{
  "d_model": 256,
  "n_experts": 48,
  "moe_layers": [4, 5, 6, 7, 8, 9, 10, 11],
  "balance_loss": 0.000522,
  "init_std_router": 0.00877,
  "lr_router": 0.000702,
  "rope_fraction": 1.0,
  "attn_scale": 0.177,
  "init_std_qkv": 0.0368,
  "init_std_o": 0.0,
  "init_std_up": 0.0368,
  "optimizer": "adamw",
  "lr": 0.00111,
  "final_lr_fraction": 0.0,
  "doc_mask": false
}
Below are experts of layer 9 (counted from 0) of a mixture-of-experts language model. Rows are named router (the router's row for the expert), gate (a neuron's input weights, with its number), up (a neuron's input weights, with its number) and show model dimensions 0-255. Each number is 128 + 24 x the weight over its row's rms, rounded and kept within 0 to 255. Numbers have three digits each.
After each expert's rows: a language model's description of what the expert responds to. This comes from a sample of Wikipedia text that the model never trained on.

# expert 33
router:109153100126150169155100121114114123121123107154111167125135100126148124139149151157172125149096114129093147136132110166149142144077135105105124120121119125145116088114125114114124131114140144218134073157111129124134108130130139115131112119142123150153152137148124127118159093113146088091113145148119110101113127121128122161097126141132129114112106192128109142096118142111088162118133148183134142077086105155092139114115104127155095137140147134153139131125186089140141151112156119142134166119091126099101117147143126174142093088172132150110129107106111145045159135096139144137125153129171133087136126103154145096129121112113132101146117111148166114118152130129130154156103148101120089119113131105096164105147079079085125136159087098156119140142142067107166126119145133
gate0:107103116174125140146101160144071104096133120118120072147088121144138137118136123136168097135143134130150098111153136141101162143087134135130158129138151131130149131121135104163142121116133134152120140123145110106152115107094128125142120155125166118131128140130126109104155147110124114112144126129109126203195135130147155157108151118123091104162124185146129136139106134155144126136149158128073161168134126123119095093091147126156132123133109121167133133123130133122118124128098153166138103108065143159105126085105132107103135157127156110168121164129153128135110134147108117129084104147125116119183133093148113137120123124087080107180142118161075145092134129174105090122145147134160134170168141142155085152099173106148140144175133126108124106143150060113140103182118118
up0:142148141158155120142140136123127134135090149129112096144128147167170120100179098132101108119142165129145101145129098102126123127125118116115168099097106160136114123153162141136112130112120132138169156153126146150129094121120133128139099139165121134158147133158153133050162146131132124137074158115130138166117107110166119128118070067164134102087110135151117100111125107145117136077124150097081123152093116147126088179090175109142145106137115122154159119124088106138128095132146160124114136161078125165167104137133134105106076109160147165120145109144130174100117133121115143135105092114102103102088119111120137154134115130146153122158093130113127189133107086154094146133142131111114135168139141162105104178163147113118152123089107109109132131114137074130163131128137119
It responds to: Foreign-name pieces, quote marks. Word pieces inside French and other foreign names and titles, such as Nouvelle-Aquitaine, d'Ardèche, De Sica, plus opening quotation marks.

# expert 1
router:123122144083111135144124110114143104126141126118137122104107144177111135137165142125149104113122106123107112118098171168161109147088158113144144120143102135156114096159152145123113117102111110200106102136140152129146113153109107147173098113103114158107150148123136103104136091071177075088140158131101105142143127151129129153121152127113119134088119162083116149135127090113116175124099127155153108118107123109132150093131141120130140160182117138130116087152169099143129134129136143122122193129116104106124088120151123149142116127142143132120134117124105135034155124094121128172148136136163145143120137130100169145177094098118121136109107164112138130131129114118120145129105142107133107116103137137075118065135089127114109111140103129162147175151110086115165102101171160
gate0:121141127138118101141134131144081127089137148097147111142099121126146153137114109143085100200135111165164139141162111106134092123139113136160109102155155116128135137119120158104147148120094149107088093100137129131101210162109138127080077108119126136113167067133135131141128124143097173092127119160168111159117156166141141134101178163124123139092117152086177136113098127121106122150153098121123101111149113153143131170118127103128112164109136127081142170135144130163082147072136136128092133175148134130085145095119136136163164086131114126127144156116120088115109164124115133134111163136140138132162136113137104132091175131117114143088131149130122108137108136145097078154127110116122136140108139145146116178117074127136125137135123114109072143119135147131135133149147135
up0:165144115148138140106143165154138112134152103157140149168138123146144156159085103105134151132090113111112108103134150107100150168151091101172087148085101125120139156113142151166136116126124170127110086144170120141139099093127131101118087162110187136177115156184182111152119108153075140128132127110125084125114111152155103134130133127135075139143112110158102127124136089157146084129134150145101105134160115170100098137107094096157093146157108133129171108164095152115121136085153161126144131123131154162126120118091128118118141104098109107134138111122136156174106112141184143139143106156147104111073117119140122121115113117097142141147158135111136099162101139124137141131136133134125107142087160083098156130121128109116129076118122152079118111157158140158137144141147123
It responds to: Name-initial word pieces. Opening fragments of personal names, especially South Asian, Chinese and other non-English ones, such as Sam, Jo, Bh, J-ian.

# expert 36
router:118152129083148144175136117132126073105145107119132152116148118142126121120141152097152110126119119116139147100149084150155148138128146101146145139131109108143107114135104106147098147100123137248107089137144118143132069142139114134123120115139137179143120109106142116162121112120126141088163166119112067116130091120100105150094153151077128100135091154139106119112097106097105151119143134122141110123077117113038176113090102143158134121132117154127118131144155117122144162129133161178111209117128119098123138107131132161142128110155117152141144125129081137056117158100117161144131132113132144139119149148132131130173135138114108102142108122113135143128144135162139110144121162104147109128129170141094162107120084122105144141126135128128145131142114117126160103112147129
gate0:092148122169134101172130117134096123125164091108136089190152126123188094135135158137163141103135152112137132169148102140103160141068143148112142150130153150120113153102123119125115091081123133147112079160125126106136113128171085175162106082091135130100116105106164075140070129161102142129172106136134106128131163143106111133111130115116141159133134152133112084152092097111138118144138169179128097142146144173079175091114146147142132113085166143127141098135113131143110123119095114166141131100114141106178126097121080136101108121119137095167123128138113123140099167149155164104155150164130127133122106140125153135124121144138128115093137119117146153170141124135114133130162149152131130131129169114133132152108143129082154106141118159141145119148127075109126128122102137
up0:149158143137124159140117152122142136117115142100107155133114090125069151120095120127108090142108120137098094098094147179137109119181106161095112140127153118163172113106113163131109120151159118118132136128121094120141119152115144134111115159115093147131121141156122128126182109111190132159091122149129145147124114141158118138115130122111120141129159167115130100137160127076101103127141106101105112132103130103155091168131094145132139145145117147149153155138120115138126101069148071104169109167116161178108150154141146110163152153160080095071114116104143144138136136124163144154158155134180096128142166112107105133097134095130106178122111122129098098120175122115134123183125166138166179093106101127101137121150115119125099148118101126103122152142114102146114166130121122
It responds to: Parenthetical openings. Opening parentheses and the word or digit right after them, such as "(c", "(S", "(1956)", "(born", "(age".

# expert 10
router:126152122111089185127119097144133136120118124115105157119128084160146140117117147152142102147091136136116153103095151139183133137114132086145153152124125102137116100150148136115095133110121116218131139162146128114123125169154110132114134121120111143122128163158138109099119077089144087119147178107109107165116073144077118129118189125124104111113121161086149142136126121093102143171136127154142135101102130120136141098116106129145139130185132100147121105143170087150144173134127121143114174113129135107136090116130095135139112094163124166126096113132148103061167147089114161169110170102167143139117179117106156151119148112108135146140116130105146137103151161145144130112104170116142108130119143103123122090124095126119128125135121110131123161148115109101166137110183141
gate1:121103104107155140121105139113116110132131133128139103099129116173144147139142158108128156139139123167108101137145123129169118083118112068155154161108118072172117089134126119114110134110087121123133136143143124117144126140131085159106102131112114156116128136082152154113202081142134057142153132129106130120113136162082134117131131157121161121113142137099152114149108121118145114119111122113168137103138135119127120129111125147184109097113140148125128119110123126114105161161143116139145113120133093124163120082164110146146155113102153110099101134132124126152149122185145119151120138115080135121141168124073160124119110098101165117166152190149135124096129163112079100158100086154173133115093111111132130161106097116109148077144116092116099128139080100095087131087144129
up1:133112105133128147103114144148113124120184130106132134075141115150155167135093182122153153127108125171119091157135157092102106137107100049130131160132130069168134086123104152126149115116076122124139154143121145085123108140141060172080145152107160102105142138151125096119173064133132095110148131129114144122113121159136123122131165156118145150115160145097158141150137135144139088108119100142108132101156114132128135114102115116134107109104137155137132133115148120121123158157145114138110137140107095150118125118173139185127126113135136118149082112142157103159152130150140134138118177090123092121105150128081127147112145122091134104165152192122113152107128160127091115129108102150165135108114137088151142135133110122122144051147109125120105141128147089104126117113135139
It responds to: Foreign name endings. Final pieces of non-English place and person names, especially Slavic, Germanic and Turkic, e.g. -ski, -burg, -ić, Meiß-en, Christiansh-av-n.

# expert 2
router:120137158112131173145121121089137120129103123124126135134150119123130157117142163153152116119090116113106118129140134110118146144122132101136161130168145116132150141108111141097121140107110132190114092134151143114111124158136113176138109117090120130158131167151139092118126095076176116112152171149108089189153115158139135156131118099109119161095116164050126155113151104099121160167139158125147103102125129140105168114126113136118129155196136146137153095150138118141150146123129127091096190107146163133125112141124077136140092132130136124124144129110111104075164169030106167131115143121175124154125144099141157148142124133125153147136101116141158117128119125131128154125143146091122132135154125100106131119128083106103116074136113099157122163155135128106175128109124164
gate0:160135151158095153116122062164154133156143085161088118106135151093129130095121141139187132110155129092101113107124097136104088089141115106130075129070154164136120146133137178127091064122139160137116110132169165101130139117122161154135137152136120120132122145115113118126162117146114092135113104138093104112157090110183143117137104082095113113127106166121138107094147107110140124141085145125106131131124136168125161110139135147125106179091127135150119117138115169119110130149131154128131145126120129104135152128104103130130121091154158120129124109111159126122096154134111130149134118124140130130155123139172122127121152101102149158142108140135179192151147096118122111106118151100108148108125117153105198165119118131106135154133103037128121105145162148165151101117127138
up0:111125145129161122075092142125163150141152143107121141099103153129125153103115160131123117137118100132135167105095152086182095104121131118102129147132172126148141128152169127124114130154165147105159141077137121121112117114164131132134125147173135151103129133090138117140151103149118119163113138122144145140102045097146160121142096119085146180143111112130152098149186130111106128125145152121132140163122135167148133142156127128087111156144096101113123119158098133124097118153122091090125119158129135173141142178185125124156125154119080109098079132140140128147104124107128137117084132088127086129116145182142131132093151137101146155138130115131135122077083092134096141124098127125102137129126088127135139120168105105175129096107102091145158091121091147148140152087119111
It responds to: Name-middle word pieces. Middle and end pieces of surnames, place names and taxon names, plus sentence-initial She, e.g. Rad-ach, Bo-ch, McG-ol-rick.

# expert 45
router:113133166100111146177117104127115105113131091153147136103132128151119142141124128121166114106112113144091138108118082141139176126107150107120130149139128115125136123124097144113121135094137150213113091135136131093136135161150116140138096136126113147150131118143146119090122147126133113130114140157104079116160127134125161114117149114108151121107116171089103133121110118116127122117120099094177087105072085143071135099080124134137110148158144122104116129112147080141155159096097125154154181100126130095153142080123110137125114131128120150121141136110098133048160154059165107122150135091183170147113133118111149157159135130131123106129100146135167131082133125126144129140122155144152086109096137132117155109088114119088107151143150130161116157125125100110162095100178146
gate1:134113172136173147151129098121128099146133105139187123120118093087194147134177151130115135137119140118142118104091064146133114125148129106157114151086141161150122123124074150149151081110134143163178124098098123129116151136141102111143102126118105144140174108151165109122124150132098115105114108119105121161127171118141131123095101141136136118080092146141073133133127139164145124092119152159144116114134146102085130138133101134099103080115112108091085120080146119127117127095142115121137120128094114088150149141151148119070135141111124104135157171128075128131122121113132127121132127103150165109168090131146131131136122129152141108135096120157111167066128079158076131098086128139133082134139122133128162108139107116085115150148114159128164124090126105153147117146115120
up1:112094178111203117113130134119167140109142086160143143114156094140159165124134071119131124162104129129099123119138111083114169124104111118088135073158154142117126120094124149119111096094149170113097123100125122094127122128118149145108094135117156096114145116132131159108095162125141132132179107153118128136167169128147119131089134101150144119119097124196187144125145109101135119125142145140145160114156107117112132132131082166155095101113119124100079106086163132127128177110176149147108144126146109134122144079114128084126157098103121131152123127146114120142131128136145124105153114091125103121153122178113117144153155146130111150115112131167125111099113130109129144119113167158101109122148140129192107130155173127182116159110160152146144135094119102127133130112173143
It responds to: Prefix pieces, word beginnings. Word-initial prefixes and first letters following articles or hyphens, such as un, dis, inter, re-, "Sub-division", "three-member".

# expert 23
router:153144156120130152131086106132091117130122111135105145145126111133127121117141146130140134117113110122096111128159085143166178130107128109157164145121106101111104135136102143095126137100106128214077150138122147153142120129154120130127124136130133134161149132142129089097140111092101116096145143112119081145136122131107138140127169143122057131119103155112112178125093110156129147130121155158142098091109094102055178094104131123143123112129103140132114093143140120145167124102155146132090199110127113080135094131129125130115142120142140125109146135088087096077148146104106139173130139123198160160101132146104149131168138148125111115133129147133135144160108091144147153128109130093134101155099101178127147101096116125068118111158111137128128147139156097083163121126125118
gate0:126111141122103174155144095215142119138151143102116144170123100122142126120165135135145158146088133161116137146136131166120111133080142104171098110141106123096131126132167118166174113115151125146092147130120101138116120158159138106142153124116114113137168151131129183107125121118119105108125153130138103126133161130134091181108159170146112092117116132171150173160163162147175101121124157162146136158114113128121180146127103129128099134146087133102077151122152128157132175139114129139105142078107132119145145138176150158085112115105147123130160092114155114103156123127139110126140148139148102146133108138128096093156124133077081115173138171121114130146137127117117102161133167147089122126105112132093121086089118101181171134121119120114107094097130105127145125122127140
up0:141113084120091142135085118214122129124158115111105111142151106108127108125175152143141134133107155165111101133128131122102132162130122131118128125159125108128105111150139126156155156147135133141077124137108147159139133137110149073116170159133152095164146136133113142096114118148127160171117118117164119160121158124121133184108137155163079111140146124190130141130155146142161103108152121155128151121127113113108119156134137129110148119141104117094117107095125142113201123107143164133085135113118096132156111126149169154136118101096108118174155103099149159141142158149165115134113123126116128123153090179135145120139118110118090104149157149125131140143129097117167075167121167146107114152088112116089113083077163115149171167107104111107138094123120106166136116164123101
It responds to: List and table line starts. Tokens opening a new list or infobox line like "- C", "- F", "- Genus", and the first cell or number of table rows.

# expert 28
router:099127159112096165171113090115131111113122099133086111124143130138121133128115140160164135111078116121147085109098145148157156140150128109143135114147140114150096105162107113132135155126099134183132100161141138143135115189183144157158120145079144132135156129140107118131154075064143104107153183135104101137168094160138118128120131090117127117138129155072129147120121155114152172129144117114142089084109103092113181092108138118139096126205116114113116101145126124139140150128113153130097165098127128103123132122134083156081157117169128138152126140127136145103134140096141155143133141139145116150117156101142162143181156114128111123114110157124170137147129087148146127131130140123104098134127117133116148099091061117117132111148127092131092173148151121101142114106143145
gate0:153122094119150139163156125105160141112144131119142120154142087112098087115162157144156145105099155131145148143119150117106122159188134122184150170095104081112082114121130113152135104149166107130132157098134090160105094177136140116098146132113136144125114112118123141131092133098129126144124144124164137113115119171156124127121139132163126150157151131133129109128143183146145150148126119133138074090141161130145208154144172111111149122139129113101137102120137121111133156197160140140138116107105132123128148129121146127063134086153116135078124150109168144135098103118140091132134165124138113130136133154138118133121141159139111121101126116065118128149104119094112124102109133100112092181142139127104135096103083110123087143180084136090122115119122154105114091167159114
up0:116090107139135087116139141188108151100114110154119134121136142103201152138101126094145168118144144132126128109122099115131120194133137149141129132135120141150121119105128163180151127090099124123108159133128162124157157152097099127138152139093136106091109142132115121096178107162114131114111083127099155121149126082119147147135157126128160154096102131172166166146118112116134132150117092137136137116091123119118104088149141144169116141115145128134080175124133102128113107150151125194119149117149113143144147096138150140144127093128128169136182112152099152137148112167107153128134128090126156118099128158185154157081144074106121124094134152130142101089082127127144162141130137119129119133141143105160133161108181107126177118118170122111144134133104100139118180105113143
It responds to: Object nouns and pronouns. Object pronouns and nouns after verbs or prepositions in prose, such as him, them, himself, the team, the club.